config = dict(
    num_hidden_layers=15,
    hidden_size=384,
    n_experts=128,
    experts_per_token=8,
    d_expert=96,
    d_shared_expert=0,
    hidden_act='swiglu',
    moe_layers=[0, 2, 4, 6, 8, 10, 12, 14],
    router_score='softmax',
    normalize_top_k=True,
    routed_scale=2.5,
    balance_loss=0.00059,
    balance_bias=True,
    router_z_loss=0.001,
    router_noise=0.3,
    init_std_router=0.026,
    lr_router=0.00121,
    num_attention_heads=12,
    num_key_value_heads=12,
    head_dim=32,
    vocab_size=6835,
    norm='layernorm',
    norm_place='pre',
    norm_eps=1e-05,
    positions='rope',
    rope_theta=76100.0,
    rope_fraction=1.0,
    qk_norm=False,
    attn_scale=0.177,
    tie_word_embeddings=False,
    parallel_block=False,
    init='normal',
    init_std_qkv=0.0218,
    init_std_o=0.00398,
    init_std_up=0.0218,
    init_std_down=0.00244,
    optimizer='muon_variant',
    learning_rate=0.011,
    lr_mult_o=3.0,
    beta1=0.95,
    lr_head=0.0246,
    warmup_steps=200,
    schedule='wsd',
    decay_fraction=0.824,
    decay_shape='exp',
    final_lr_fraction=0.05,
    batch_tokens=131072,
    max_seq_len=512,
    doc_mask=True,
    train_tokens=2318000000,
    max_steps=17685,
    dataset='wikipedia_en',
)
Below are experts of layer 4 (counted from 0) of a mixture-of-experts language model. Rows are named router (the router's row for the expert), gate (a neuron's input weights, with its number), up (a neuron's input weights, with its number) and show model dimensions 256-383. Each number is 500 + 25 x the weight over its row's rms, rounded and kept within 0 to 999. Numbers have three digits each.
After each expert's rows: a language model's description of what the expert responds to. This comes from a sample of Wikipedia text that the model never trained on.

# expert 41
router:494488476443488484501477533472560521478443518498533506467523508501533520466544477393530504519486543485485481433501454513505485471482529496499519535475514516507516488511498467497505482491546500485520489478501528505478482499439505508485472525536473468472499494470463494545473504522512496487515552508495503479525515498507549448490501511464505498512511503523503472498495492514537510502516
gate0:519503522491486486501492495552555484506521471476491493475508531501526498459482476470531449536521512537482544548492502503511508471506517493503491487485521526528498550481505453486506533504528503506525494558502487495452504477571509476512514503483521510522549498482488508469476505524491500486509509496486507518447531483474507465543494525517501488524505513511513486503505482525491489510514
up0:515505486511515510525488483516458504516472487535483495485533474435457531500469567537494500498518460479526473505499514495530495523508508502524502485518537486477518491459487513495491516475535500515470519490530523517515520460444509526500480529511476502463467492511519479491559522454509493536512544478472477512516501544503513509482515485497480511436490458493488522502483514493468531502505
gate1:493468523512503526556482545499519459492486529511491499477547520511514504492488524464463482455564497498507523528487507497512469521539500484470467519494474492491497476523522488457495508488518529508481504453481498544508489499552497443464484475562520469525502530510448513546500532545446515502485528490523490513518519478474454495472521507526526485509525533480512474509511463498477526536551
up1:524491496532509530504509438463529527479496552479508533502525487514468532530513487492457503485487493476495495474500512493508477520504456470520494560533518498469472452465522548502510500476472567516502538497475482491496473517507479453492445513452486459525493530496506458513450516477504490504487526474519562482487486516483483499506479508529484567483450451484484549490514478538499512505553
What it handles: Months, table separators. Month names in dates, table cell bars in sports and election tables, and season words like summer, as in spent a summer.

# expert 47
router:482501548498452493458508524478524534518493545493470514504517499472460485501492545490518514508505516447507507484518464531530474510494505452514496549434486489513484508516491512533498488523498497497499493511510513471510440540492505515497512496521497492462540512500498480504487533542484522505513495506521534496515502440512499528507486492559497531467491507479477520522446502509497504497516
gate0:507508514506447536492499500499491511539461510542489512456499526494463546463503492527504553507475495478493497495457476499481525518466556510519499529486478497498510486547487440487471472531506462497491482489554510520508497505534506468536514523515488509508490497525510496482555475508494522528487518511502509525500479473577484563480491504506518497529494473476536518510485543508514520534458
up0:463486454497486517514517545536492490490510476522484471506501485472482473535533484441498484546536514520499487528551561548509498518513490501519491493466489490478515515492507493511534534485506482482506479488494478516469524520474493532482505488528505481484496498493538519505470546517502463479486500536509490492459507531430491472484490509486494524476496498536460504493483469484485466511524
gate1:577480472475485444482500525532507510470496501488486515466520515545467491488492504514536522483464462486496477497474477518516514480522498509465491476525507508534504485544557512503470483494501518458511561516526497518489514488472506497482491554502514513494478509497516541506551478460491481497487494477497488549504451549500500514473506499510463510485511505518473500542513531486510507522522
up1:504522519499482496488482512468534456490502489508480494466472483470452471520507513503509542457481504517535490521499498479540524476504509470428459558465492519485491478545531488513468508501454525482538482546491477491517532539475477510464502521549474526532477505523473529504495530457493507493514512481481503522551521548510511538479525483519499497470525524524540473542499529503530509484500
What it handles: Capital initial letters. Single capital letters beginning a word after a line break, parenthesis, quote or bar, such as K, G, L, C.

# expert 39
router:501478538498470484486507490497517490453504541508474507514514508461499481524483521485483490521479521475517476491557483489505487533489478480503540506475530433522483512544482497515475524433524498514499491519519513458492482532519479549497498515489496451470496502507475501481484502539510532517514473513467525459550509507556491459518513479530517501481574485523474469529494492491490523505513
gate0:439506529466469527520461520494491507510520549517511525498493499525483518493450475487475528517497502477486486510470510492509509507491507500475499502548505524535505495527521491458516544471510554503523476529541509436511532498507513466504486512508498552479504480521523443503505494497463497491500489526468458470484481523510482474515514520511522490520518465519530479490514488525488528483521
up0:552473500529517490477486491486495501483519528523514496491536504483522491508509514489511519522518507480495505465535505527495532488477494527516459485471469494478495494475497506512525499517501460543473462478522479473549526493459508487529507466517532525533518499538517509459485525481482479469490477476486484495471493508483500503502508481489472517523515501535534528493492511513547489506501
gate1:442491519505554516457479528542519491491508489531537524484564524529539556512497508498478490505490506461511478483504515480496493566501531477522490581499490463497518524495517524541505486514530509485526496511526512472534545468467487473493469498474496461484508440473532458501451522513470469498526482468479483515499507482503512541495467494515515502472502533471505505509496477522563562476535
up1:500522503530506534484515543500454453523460527539481513546546469489539493540485473505509484517515483468555473461485511509482496508488516514533503517466494499453495517496519473498467528538482516491481513535537512505519513491498550492501479494483504497510476455496523526472480513519547463518523543499479441553508510496495502564496466499470471493536521515502521484493503446509511504482494
What it handles: Discourse and time connectives. Connecting words in narrative prose: about after wrote or complained, after, before, but, However, said, Moreover.

# expert 21
router:485546542506484521446513511466526507545490512470498532531525520452494495495530463453503490516531512485503535520489509493501492482492479459528530540511558490514493522507483489503498506499479521499534497497473488509453487502473493539493501530493529502478512494475500493544513509527488483483518545462498524496510541472493462485514513478479531520525502526505507508527507490506525561511480
gate0:503501497545507514460493493535460495508496478476489550491500474539529490509515475483487503487508489490497498487504527465483535513512491568539489535522463466484556463509491481501523527512458486485532525487480529504438494510515492534487560507487479517521517526526530472536515495472463483482459491482517507508505458482504486518515501520473478519484554504536517511501507494473509468474496
up0:526503495474526493520505491480562513516509536511499487494518545457459499512474505533543478505508537510492512496473507529506502499507479435486487513462514513527472556446501541511514462469517488512455468483539467471535463473533512473510481462500513499504472504512484529467512484514480522481560518510457495462491525529491490503488538516529502452521461518460492507465495470501458527522491
gate1:435511557502464493493467501519478532513507517495508482507508487493515536514464504568478523485513494520512494526510491502501478479494458535515486550505521513474460522540488484499532522491470517500495498471474469471504497522471500517514480479496465490539467468501470457494459527459510503482510460528460484462520514525525466486484488479512503474495513533508477503521441524445492519513481
up1:436503539505482484475501519494486498512520468519541515496530486460532526494477478560487529519528503502463485536488521465503511465481507543495484539506521499488515553547496537489522550502509517483525511507497498493525503509523470512489460518464478501517495472489502456484510543485533519511539466497507505465504501543446517462542535544468487463483487524512455526483499506456531462506510
What it handles: Name-initial capitals, final -a. Capital letters opening personal names in lists (Joseph V-ella, B-land) and word-final a or m in Romance names, such as Mes-a, Noss-a.

# expert 51
router:492512466450540498476483523505507512490471537506533479484506519442509490518506472528492510529514486513512458500544465489523502522501459479515507543470495439508489551546495484509467542466538531476503496495499511487510476533508469501503462526482560475429518458487490497536445483515475475500515540502486472516513487430547501491535493518520545526492524494496488499551529491473495500523486
gate0:489478511511458514533509499521482549488539483489501527470516488482479538520486477467522469472482480535515499513513455475518522442540511555475524465514490497504504472458433475530449461508497498491504486522499473493474506517492506509517506486525488510496445516514497502513490519491498498489473456509503493515479509483510537515542491529515470530505511565476490506483533483532474544576532
up0:488488483503549489555518511542498508458503451493478488523513499490482564497490465502486513516509509477506477532500495460463488534529496505493517415447525485498530485495496497482526502518473486494486517527530514524469471535518481471518500502514468503486499500560474542526531520509464494505480492512501479490524521496520516502471484513506499483487494481522486463513451491526517518467496
gate1:476517489490497468475510491530476476460515566486474492497549525514487496507497526505497503532504493466499506473540506500494522542506541514494491525499525496483528488564513544537476481487499520548518512466501500497505507476495491521486495508493514477528483506482479529509464503481483488497486489479500473486525449523494495458537478509515519458530506508534493473479473451515497539516490
up1:514499511474523515546529493475502509532473462502517452476446459487520539493492468538528529514505482504471510514490493528506469454487451509483489524455509475459496548469524492478492497540486488420495522491520511512450533539542500477481532500516518507513507481546501476476492514518505512494497497480519479491464492487494513496483510472509498519489536471516502557529558512504500493511506
What it handles: Opening quotes, for, with. Opening quotation marks before quoted speech or titles, and the words for, with, have, had, against after verbs.

# expert 40
router:529503499486504481484436516522488485516513549482502492508495551461503497476528477461501493508485492481534515477534485513506530513480444498506512507483513497517490493484512441474516505468495499529525496464494525485495505523494492534482448503525579509449524465514488519503436508500462520513543513512473541487566504477543513493471488514489500533483515522540505491498448512486513498499474
gate0:497484520492480542536468534436476511502477521505509470493456546529451517467502474485520523470499494469552503523507534495526511512461491451487513520543511475513477487483490515498545533501526492490544500482503509533523495495480494522478469572500514475454544468476488456479491493509469489524458470460503513460532493495492476521489492513494468510521513498527481506501509514551487470459494
up0:517480514519456525498423480511510475459489502506457510500537496517495474518447511480481493522501505455481493536500522500490498476497477519521487498534497524512486461462539477474458497483463520542500503488487496508540473500478464525510514482517496477498563525497480500491545504456502474529492475506485473476501500519511508474488523516499538525495470465506516517524527483487530507511435
gate1:439493503510514450514488551455501468485502500498514462506470449518487511501502498492518466489472490495498497468488477520507502497522494540501534470493478501496495470518514542507479579469506502551460518478500477483495472524507485550494529496520525512506515473517475484490528515490493469488442489483513523469520456454524483457472549459503483483512486518511508485511494502482482442489528
up1:473498507527533428519476551528532490517483480514516484494539491526493495522491466489510496514507496505517511472468526499512464495471496476498503465509490497492468495499490522546495557459475503539438499493532491515558491475494493511512519501509502507436499479507502476526469521504505500509472494510523513483504471459496546486486540479524477475501481505481495500506496495467494479498542
What it handles: Line breaks and structure. Line breaks ending table rows, paragraphs and list items, section heading markers (==), and list field labels like Synonyms in taxonomy entries.

# expert 63
router:509531504489508515478499490465519516523464495524529491481489472492501482511508460473487509568494496460491533463481464482479484495469513482541563516525518518487523493491479480499487559511473552504526514481525488478449478498468520532502475534536490521487487509518495533511527478505528487478496526473491514502482496522488522491496474493533528513463527526519484481529472515500492514519422
gate0:481520516496458529480476486507541499498464503530497456478535477524503472541545433447489503494515498488470506498461491489490503523471505526481467516512530485481507485471529489482518500461511474572504482539466488527468493494494463541528507484548509464479540500460544494517529498494469467488496488485538526533521514484517492442464466529481467446519470521488495486500492475522465502562493
up0:504469479498471476479481476497542522520492510507491448525532487491516474526473502493479473499495480490506507509470490492479481520473503510494474524495544489500499475437577538506520506466495490559518445540494526484480499489500526514510505492521532443491487540472540474477486516458509488469500483473506497547502512448514520446509544467466519478535479508481533450478463477576464478559497
gate1:496509500487540489482508513487504469458489519512503497467525526538477555507495493526553512519486476508497496529479478546516496456475463513500478496478521484525500563527505561498531556512527530517492490506516495498527466484473542509513460500502545530513520521533505474473493493454495525560525556519483508486519501499500457478494498488481511505468500480485516507484532457504500493494521
up1:503485487527498509505545489524555488473487494488510488477482545513504509488499473523510510555527485528520511483491513508503490447477508529479554488497476504502535535515472500476438531487500480551512500497475489493499517480511479488535486532511489453501513493546518487507483553514505516534534563486505502494498499507517476481504531464445497496517516526458534480481514505513466484511512
What it handles: Second pieces of names. Consonant-cluster pieces right after a capital opening a name or word, such as E-nt-repreneur, E-ph-raim, Gi-ov-anni, S-int-ra.

# expert 50
router:507548488455512529485486516497507484506481522493477476465518521492476472488460465519517468496525494483504515493471515519531533519503503523545508554484523463521559513540516474521517543478565515487482512505497504482503441520474484502471480510491526521476551503481503523513445475479508498477524529519510562464517510463521481488513509573488520488460504516520504525544544512497505483494462
gate0:503539527514476509495497475526572461500460516518541484483527499489504493504489566533480552475541514504487517520514500498509521442483543498507506493514475484489475533466469511514520492491531521517497498510469484508533466465489526517474486507468497517481506539453487509508492500495499519481511501533500525507514484461481466454550497507524507494460517459509497507518515505564428535518508
up0:482456507489529508552499527469424510495550472484444499527456491528507504489504446495569464506476517500526493505486520491511443563528487517486469499498537500540523492506520490497520505519517492490470500495529515495479509531498493473504484530531531517502489440525499473488507512503471444554485490497515467499527502540515521510476518501507490497526483509498521519494481514449570458492473
gate1:471440472460477539509463464527469496481498504479484507515526482450460501507519524499503477491534479531502545507451573481507527477502484527459496528498534500504484426488494526504522546467468525477516495504520510502509476532492487469491495476499498533492526521512489459506518493527541506513498519501508489471521517516459522486504494481515512518464500546486521530505469516478527461534512
up1:515481510489475492515494511513485495487481478498518546469541542527475551509504495475519465457473461525534505563491481489442474508509481525505498496525535480509482501501505487495508508498539478480529525542472517483488497490465491486503494507529509530508486544507493476466472538505539505545471541508482546505521474499512525476518500441509482522544493516531482476488481498528464501507569
What it handles: Apostrophes and possessives. Apostrophes, possessive 's, and possessive pronouns his, her, their, its; also curly quotes, prime marks in coordinates and transliterations.

# expert 46
router:510479494488466535466480520479521497506471529486507475503532512479498484475506491513469494527464481498518488492497471486493508499487478437520520543492532440483500557512520484492515515474518537484504459502505491517497463556500492482496443484535493459499473526502489500499435454527510542511498477480481536475541485478560481495547513541494530508462516505521483491523478481507509548505511
gate0:495510506492466513496496479508525516480536522536470531516483465521497526476465525452508499491442507536525540480496476494506508530500522495510541477525477509490531516504488526552510506511481497519505509510480515486472497533464441452495536490483562492498479505508513517503499563529450474508533472494522493509532511470525480521494442520502503467503528518479528514506501509475480555503505
up0:515529479507479480502520525517494465489500487490523547525485479502503471470462552501511531484464501477490541497458488516505511530501489514484536483531481521483535502523467548509478459499465543486480541478451461488504492518534447515503518498482537502518508461464508537509464482554482523512501507506454515526497479487488474535504508487501490477524503494510518496530486506509497510469492
gate1:503525472494497476476491478543461480482540508483486509463497492529497469488505518532513436533511509501510495495506486526486523480525480467513499522459511485516490510536510519491562528500450515519527542450523539482482449491507524518470502483476470495478530510500491496522522455480513485466480497524503481545481533485453498489476546469540478502499488477476495507481507515494488530506473
up1:480529461531524444464483514519498500489538520489463484502513527525548505550456510450532506516445494490479491492462514489521499488500455490534510473481500552459504504512499569513505448500487481523510510484493542502468526502525489477523497514481482500538556522530477461495545506502517558473472483539526481530490503460506498513489500536511492502502520483487478513528524532524480498483484
What it handles: Past-tense event verbs. Past-tense verbs and -ed endings after a subject or was in biographies, such as released, won, appointed, commissioned, stated.

# expert 25
router:522519519486469475502498499489536489506504517494534501473518530497484514530489516518511499518483525480466456526534474542473462511520526487470494539482509486499499560521450472519467538534529466468526509474499498462461501502478510496488483491551497506499494501508471535535456510516479537535488504498490489452506547507537492470553498479491488478546497529508489494498476467496557507522453
gate0:509508462527545471505538502518482506493526506495455456487505523480488471512485502486463516496492494493595537519479513509502493534453496494488451519496492495498486472531505516528534529522489553501507504523500485502480523514556507508505468499504509487531492497460516472475518486468507526456484530438476525470525503520545502487479543501503531512476448501501506499472536486541528527507500
up0:535496507544543530522525506513544515516536490498500468560514498476536506548468483524478490512536504501544471527483495505467497496459507514515509512527464472501490501490517463500487483515489472458506495514494493542491497416528518495494493491499514528491525500485537513469446459500497552460470523497489495477535489512518507480478517529523492479490507445503512500500539500487531556493486
gate1:496513435509486523478497496451543485546516512505517523500529523478529488465498530513492504500504506507500475499495501469486475479537464475498512470562497511538528454526537488468540527500495457504501502522531532534492438523537484473527505529507483495508514517488487496508450529439480504496501529491489525504450507502508478482487524521474502516537467527495454531496462547508504493440533
up1:521547487496484502493499505491511478484455498511527502515475478494520486509518480489504534471496496495520500506501553465472464454517451517501496529461516504467447485482530514530444510472459530490519479469499500457488482518511505489505503480535496512535540441467508511534514507536535507523503511483505529512530451447493502523497521501478485513503520503498496471509514550552486481510518
What it handles: Be, not, pronouns. The verb be (be, been, being), plus not, him, them, then, people, and pieces like non, ine, ly inside words.

# expert 48
router:527534517498503525470493522472456525504507504481483546468502494481466522473497493501535514540498529468464515461504506481506508507470499485500490516486565466489528505516490492506516479500494505447503501490519541489514534535455473524484477548485525484477505537517536502522520494497496475533520516485520497495494522545507548477515485478494513533481472541551507493521529503509518526483505
gate0:515537503481507515497489554471521497503478492503542494472446510522531496528533512443520483489473523534498499453452488507499521502504488529492514523502502503490462531559509451543531430502462496476498465532508494483480506540469490496494515503516465479497509484536469493442444483518509523505519521541497489500525485487518498472554560506496452544536493479507515482503510506511505561516542
up0:511485493524501497540526478529449510506521452515498478522534504479492534425470523525504497519455466485494523507481547513522469512499502472490478493464513496487529524440488544484476526481542509502501508433499506510498526477524500491511485503499549455482496492485564495526552503514464503466508481475470491479460509535504451542447440511503538485479492500456543540518510478497514452530464
gate1:505524486508495516525474514453503547520466511482529505507523503464513541514491505502482488493515497508486513504503511509504537504491493509490473538506482488494488493503464536468502534491456489499513498492479545540527506510494478527506511521508507503477517533505490526519541540507522527439499418504484462473537488526535504498491523530539508437512521495513424520486550467516496459523485
up1:517445531495522475510483458519484479511546478537481521490494489505483501517466463492516441482479529505526540535455470522483491488506532473499508477506496558493481483497438536490522498507484528505454523472484490484482465513512469508480458501516487444535527504514518517479506501475506512493492505525483561501561517497502483493492500478511519506534484460476497499499527519480484500530469
What it handles: Taxonomy word endings. Latin endings and terms in species articles, such as ae, a, ensis, idae, species, genus, wingspan, taxonomy.

# expert 61
router:517520479478498429514458497481481503521521484481540524500520477499441506498507492495472506485445536517501502515502475504546485486533506512504475515484501522521478497507475498503507536462521510501488456433530509460502515482453459532455500506569496497483515452496488517531478520477486466558493500493467536462534471511532474483478483504497496517490535497550497449492478472458503499507483
gate0:492492528483497495474483505523515470543488496464515481507533476509503462470487459505449512483490520512482468518473477495520484503513472506498537511520491504539539526460483474544479464462501472468509513472461457496508521523510483506467523553484526525506493441521484521538471503445503501500501490494521530503506490474488515505470525479552461500512512516540518512519528504542541488518507
up0:495495511562535490467523510536517506557489484435470509534516527493481511448475486505490515505499500534518512498530505523464528536461512474495499511502472532490503535510489504554479509493496517486517486512499483533534492501547487487497542521492452523498505464548492538496486510526496487519500498493465507483465501478493506523498521482495518518490498492487503506491534487520564468485499
gate1:497505498492471550502481450549452491545506519482473473535488498534540479472490490535506531512511475520481511456515497450521524481495458492494505449489490525511488492451463448461505513489466480525505500510514510474557497516481442467541506472472522485495448508486506556519478483478447492468502460514524470474505511531554552514485444482466548485485512507503526497505486523491493530499541
up1:530494495470542442519497443457448506476484476528512529495502477579527507513514419482484498551527504517491496539536471515494470491556532510531460489472521514524469466485538505501525536477465533544503499492504541485511533459492482499493492472501514462481509524518524491502481507532498503452510454510528471479476521529505493523496526459509502517506500473548460505544515495484504484540499
What it handles: Group nouns, field labels. Nouns for teams, bands, films, clubs and companies, often as infobox labels or headings: Team, Website, Cast, Singles.

# expert 12
router:546520545519496483491515518496517526544527513471508546468517529513507450479501502487522480484521517525541465479459494493488532471475461502490513528496489423501507508505472498529522496460544507442519481478518518496480490472486498490468473494498479526465477476493484513496498483528460529521463509476471498516535497498497509476508505548552511539508499512529506487481495504491535540530474
gate0:515504499488522527453490490462558518480495474517528495487521495521545475463485478489475499492523484478442490447500480526507495468495453487483523487499474537487471535537442484514506499519526540497513553487513493536512495511503457455511496494520510489507532477481508526486510470489509535454490517461520491507525499524504495495489480479546484501485506537503501494451505495474506533482482
up0:507503533489493474485510484516459483518522490513487530525488460472525510528486517531464496505510496502498513495477484486495541508512530454459546489520513461496518507481517519474499531502487475504487517490496505474455509473517513522446514513499523506459498508532452451524457567481479508543495475477484519503508505496474491518507522541486487482494480481508528491502525506470536451460523
gate1:549531515477499474490506492535525484495477486539489477514467501519494496515466500476486459537466502482490492489517475515502462518525491490502506481450497490500514469491507478505501511559445465537532518489515478531475476506497506536471499484499496479523496514501557470498492492481530490518517510481488490504516532499457462526486514478491484503506497509524454543481465492497534477475528
up1:501498508525503449507501488531516500528506460516464516485489498539493514461472490489454473495513482521500457507498489463521482518515496538459486504504479500452511497475511481514511515496454506503510492558523480514488531490505489519477511546493483505476502497498518458516516482509537505509476450459473522519516465555548518544517477527490483497461487458456501471494488503515512518506493
What it handles: Definite article the. The word "the", also possessives his, their, its, after prepositions or verbs, as in crossed the Rhine, for the county.

# expert 3
router:488520473485519506544476508524528478492494523510479510484495542488487536481506500521504522514488523485536527486502531534478500498474479452566458489480528465480528474495487486464530537489523531464472511484567523481484448485476476543493488491530495470461508521519527518542502456496483483509501504525506479461547512508504512480494521511464527494498523529522517496495471500461547506520499
gate0:516504472508481505476504473491518521447534483486506502459482522529464490537518503515520488477492488465488492477505498542521491523477536499507524525507508451486508499512541518504546523461517501478487476500506505503485448520499527532481510517497493506504516517528470466532505458530498471531535497531480499535501524504517475494468526500474505559531559506499504473489446475458492487543497
up0:517470460561444538484473497533512530496515514503526491474501528517504459496490507516497515540522498500478476492483467512533522482481500498480552501502511469528539469563551491508516506504488510512508484503509512507468533525458490498514532551506486477497526536502523439508486500525541499471530529493508528550496524468498527525485477494470503461487516489507513460477485437448567476536524
gate1:475467492491503474458455468496489504500506536511501528465460525465496505521459478508532511478467499480522518506483462491456528466504509484535451499545497491541500520519545502531490496518500537508482475532518519487490459492485489492506483486503533532510439495498498486528552451534516509452463490484482508513497518525541476521476543513535504523505503496507492492467508487483502484463479
up1:491505470527450484470493525497505476450497479515536527457490518474501555495525469531556508494501460552516553522491488469487510535468563495489519449519498521469498502507516511535500500499503507481510467490485501458478531509504519494509477503516540502480509523506487475505477514506497530498499493494518545497509487508507506514466509463494483545503495532526512497515513492490500480474476
What it handles: Mid-word fragments after O/C. Word-piece continuations after a first letter or syllable, often after O or C, such as o-ath, o-ak, Mioc-all; also under, And.

# expert 55
router:502497503476522501471496550502504539483426514496500480511555521515489507513488497470470487467500534468552505432492478500537549501489480489510514518475519519505532498478438479463483521491515527482510461472525491502520488498510502462495469507487505478503505509489483503541496470544490499463501513538466560461557488532521491510527507519498464518452543485498478511498476459487532522522503
gate0:508459505495498471446461510486485464546527544520557517557512428522512528526523509500500481528489456484522507473519490485497498484503478494499479497489483495503502561496485545513546453499475511499489508542496498510503529484487500497511485489470537480488524514540484495545482507478518506492499527502504471513526513466513467458503512486506476476508531535496524471483429469492522472521483
up0:501469533502471476505481502516507491537537511473483481503528489495471481517494499479502534469455555451524499499506519488480492496501538494508469460497500518510511465520449477506541468546506483535490511507533501536533531502450476520527512462503579496485543518484504552540516459467492540524497506480512495514482524470479510482490488483510475516573505489525506525453514500483495532503498
gate1:512511519438468485454522459467474508488474445463527479515501494487451545494576532504529482448539494506459536470484496503529511508569475532499496549488504503470537475504483526503475501525499460485493500492533473528552473500540509492498496475495475533526459479549482491495487492474483475518522542472480549480505495482487485533536489481530503454489496528468507417461487495508478513494479
up1:475487492520470518518498542504488507536523443503485481447534495492524517502544510506531550481498510525486496493477516545564482503537510488504476518493483496477494443491516449490525477547519493536457498456466496505476521459516494518496501543493486522523479501497511534510465461498515543492493479459508479479501513491495460478473509490486501509467485497477502508487477492505521485503456
What it handles: Word pieces after w, s. Inner word pieces after a short opening piece such as res, w, s, like res·ur·rection, w·itness·ed, w·eather, w·aves.

# expert 26
router:481484484512489495521493521509490484501482536483478494493500491499469488511463502512513487495432522493544484498536497506525501500501496495492520523495524499514480514503447489538528559464478526498476521438516467517503485526472481518472503545538482468471517477514523515505473460499478513521475526435450518439535454505529461528517482496536498495518495501558502474524480506485510496501494
gate0:516503501496466553520462523495520502508557489466467502458490468517507503526505485521537527566478485491518493480508488514484501534519476477465520493500503535512497509491512459516530521514491466518503493475479442536482477499525544504501530474521540473490486529526474512511434510554492533503460500487504502543511500548488538473516486488482524533498503500523524469529514508514479485522516
up0:457492509475549482508497553527471493456519474533475507505504474432493506494524467506470497498527545521507498501470500507515483565492513510518532494475532477481503520493482502527509512474488512475496514547573536527535459514536469493493475516463507526501530469462558462485533469499476466457557511524531503481498522493515516510485532490491471434460509507486485491523544515524510480497516
gate1:521505517525468513474518460451506505477501497470504517511482471487495488524501513463504444516517493527528459501472504452487470478519489552530502497506470520478507505509464483483491506548523463542487525484502481487498496492496514506520515510467513488508513516501464530505531490516492519460533492452519537488476522488471517448521519552468516538475517470498498501441486468503510514489448
up1:527522476553463500497479479454469522508516469505508547525481508476478488505493506488513499472494513509495457524509517505469495506526528507492503486493491512501483494468479481494467519490521496483503455477502501494536463514518493530491494493493458504476546519489483536492475523511505476460496525449475509437542554464494538479505544560504511504512500497486502545486501476505512481515474
What it handles: Plural nouns and section headings. Plural endings and heading nouns in biographies and sports lists, such as ==Major results==, Honours, Awards, career, History, record.

# expert 27
router:521499505535514495479491525467492517514484492473536485511498479491495507486480442494567505487447525466484494536519502496510527522500520499524485511485552470538503517516473476531502517508550512498525525478503473510509534537485479514481496524515503510487485464525473506519480463501482511541507519473482523426531493504537531477536497503534526520490532490518456486485483495490531485473458
gate0:469483514497521541503490482434501500494515481484462507457511516539517511527479511500525499516519504470527524501473489515454504498487534542515520512477496474546464510527480492548520492551467480466494485447485493514526477505537466510511480495513493492475521472510507500511506554502518532465481496479508531508488468515501559533538567488470458528524526477511481467495528489505508524488492
up0:479485482500534465483484472444490484488444515482492465521509492502500475501524508515505486461511479496493487489478475510490521502486513503536530492468466515497469501515511506488477512457474479516497533439514474509532448495535511547485500549493472490467498524467497505496459494526506570462511519490512481428560480511517500519485476484513506507531536503520491479494511492501497471477489
gate1:509504501514461505488564479541491467480543532442520430502518500503512493496472512449465499495475503488501475473539498484509478491515490525510495590505519472492495488485483475519526477502534474482522519484505504521514493480472511499514491452555529489557495458486547526498524515481499498478558471491517471509502495462483498481498494488490548493515537531551503483483502529480488505537479
up1:474557483500505497511441523482502519522490471561487488464501517497476498508502483481512481507480467472505498509510489454492505474521485489509469498442510476455487512488504493530534453475486478500494487482510475501534506476500507509482511521512481469542478500560509550508532475486507499457494546460522505496485503481506466521442501466475526459494490490500530488451516500492492528477499
What it handles: Category and institution nouns. Classifying nouns and -ation endings in encyclopedic text, such as species, family, Party, government, District, and disambig-uation in see-also lists.

# expert 30
router:503515509484509488484491487498553506523496556491497489518523496469468471475496488491506490490508530511506475524549498523510483516529470531514487525490538486519526525517508484506477525476509497483506475497495538458490479525503486514477488535510518496433555513511457504528502512510477508526509526476531512503542494484529541511532537502474484537486511486521494481525471471507498472499469
gate0:468490467474472516524456516503479514519478520521552553515517518463515523525513468487545524529506520473506472539500484481500548513518513541489514469506516526510480523487516471483520517417556515512517506497491524500472549525494523495516495506535512483502475492512490518516488486532485459462446547505471530491479564518511467494506466473513518493501576494507459505522526554485508449521491
up0:493483512480508504481499505492510496444485440507450499497488475507463498494519549518538526492482492497453520498503444472486475535503522500503458474550529479473470472525500529528472479502474478461500480492527461521512494438494478490507560492474471502496459494485508503509477513498480526507508479529470523502488469518499530478487468510565470486484509510497463471551503509498504537516512
gate1:501467467476507487515494542525479473519492507498454478474504450458486473500451523486520492517457519477499495535476501495534505535514476509489502519528514427454492484496503478520452519544514468495490466514489511487492482509501518521510457541512489449532511526489490511491458477587479541532540520518485484467521517533504511523550532521508463474518497514481474515475489501509515488494522
up1:494516465478490544473458489479513511476539515535467481442502478492472493505481475487510512498444509521515505534491469513494524492496527520492472523483464463506544489488507470510507475537520475516489503515531484580513480491521506533528502553475492526513510488485492485499488517543490535546508517488449503460474507535539484497515517519537482501509513483514464480515473519504453504527536
What it handles: Infinitive to, prepositions. The infinitive "to" after how or failed, plus agent "by", "from", "not", and modals would, will, before verbs.

# expert 37
router:529514505506492491498472485459524517529495524498490502481537486517485501531533493489530493526478476494511485492509475502521454482491514502536522506515503473596474507509507515509480510473527487539546452458490524471487468508470474542481494488505502480449520502513472554504490492467494472511510528508455506481530481480498501467461515486494508478480480534518476527507496481497512520529482
gate0:492546526483531495504499492564513491515487474530516519490465477501522522487548496488476519517505521509480507495486489510498470499446499488539515513545508487510533442476513483513478474486519481483509500493537502482494509473454479474506506536518518518512494506471507496551505510475515511483497454526501522483499469533516557535495507523544468443486508468496475493565490518470524533484458
up0:510462488521487517463490573535533481486446480514522507511529454519491535530499469478475509470478519507510520479534519450534482529451447486510494491490519505442523536501507522469472480480477536516490507490487496532520470492509468511537510475513481484498443499507513442454508507510494482525451468552540547469534469493513520510553490475522476462487502525507487488502501530519486493442467
gate1:473512503550529476487515499492502484519491489493477500477520507532462479491495525521476499482487509544505517497487483507456506496537548517521533531493517521469512494515465532470493522503455527461503491503550509525478508521528542518457480510488449503524512500533468508516461490466519528470496480478433501471493502499507510527468479515512498422503457478484502481484552472502503482521470
up1:535511510507512487488477473488510525482478512476482483495492461504519475518501482483516466539476524416508501468482493495514489469481505483512438533503508473512457500463523512495504490521528482472476529542495517505519492476500494475522503506496518478478534494501486501502491520519485510501503520491508491532528582471545453500486497503445539486470520531500477493495514477469481504511506
What it handles: Country and chart labels. Country abbreviations and award words in music and film articles, such as US, UK, USA, British, Best, Nominated, often in chart tables.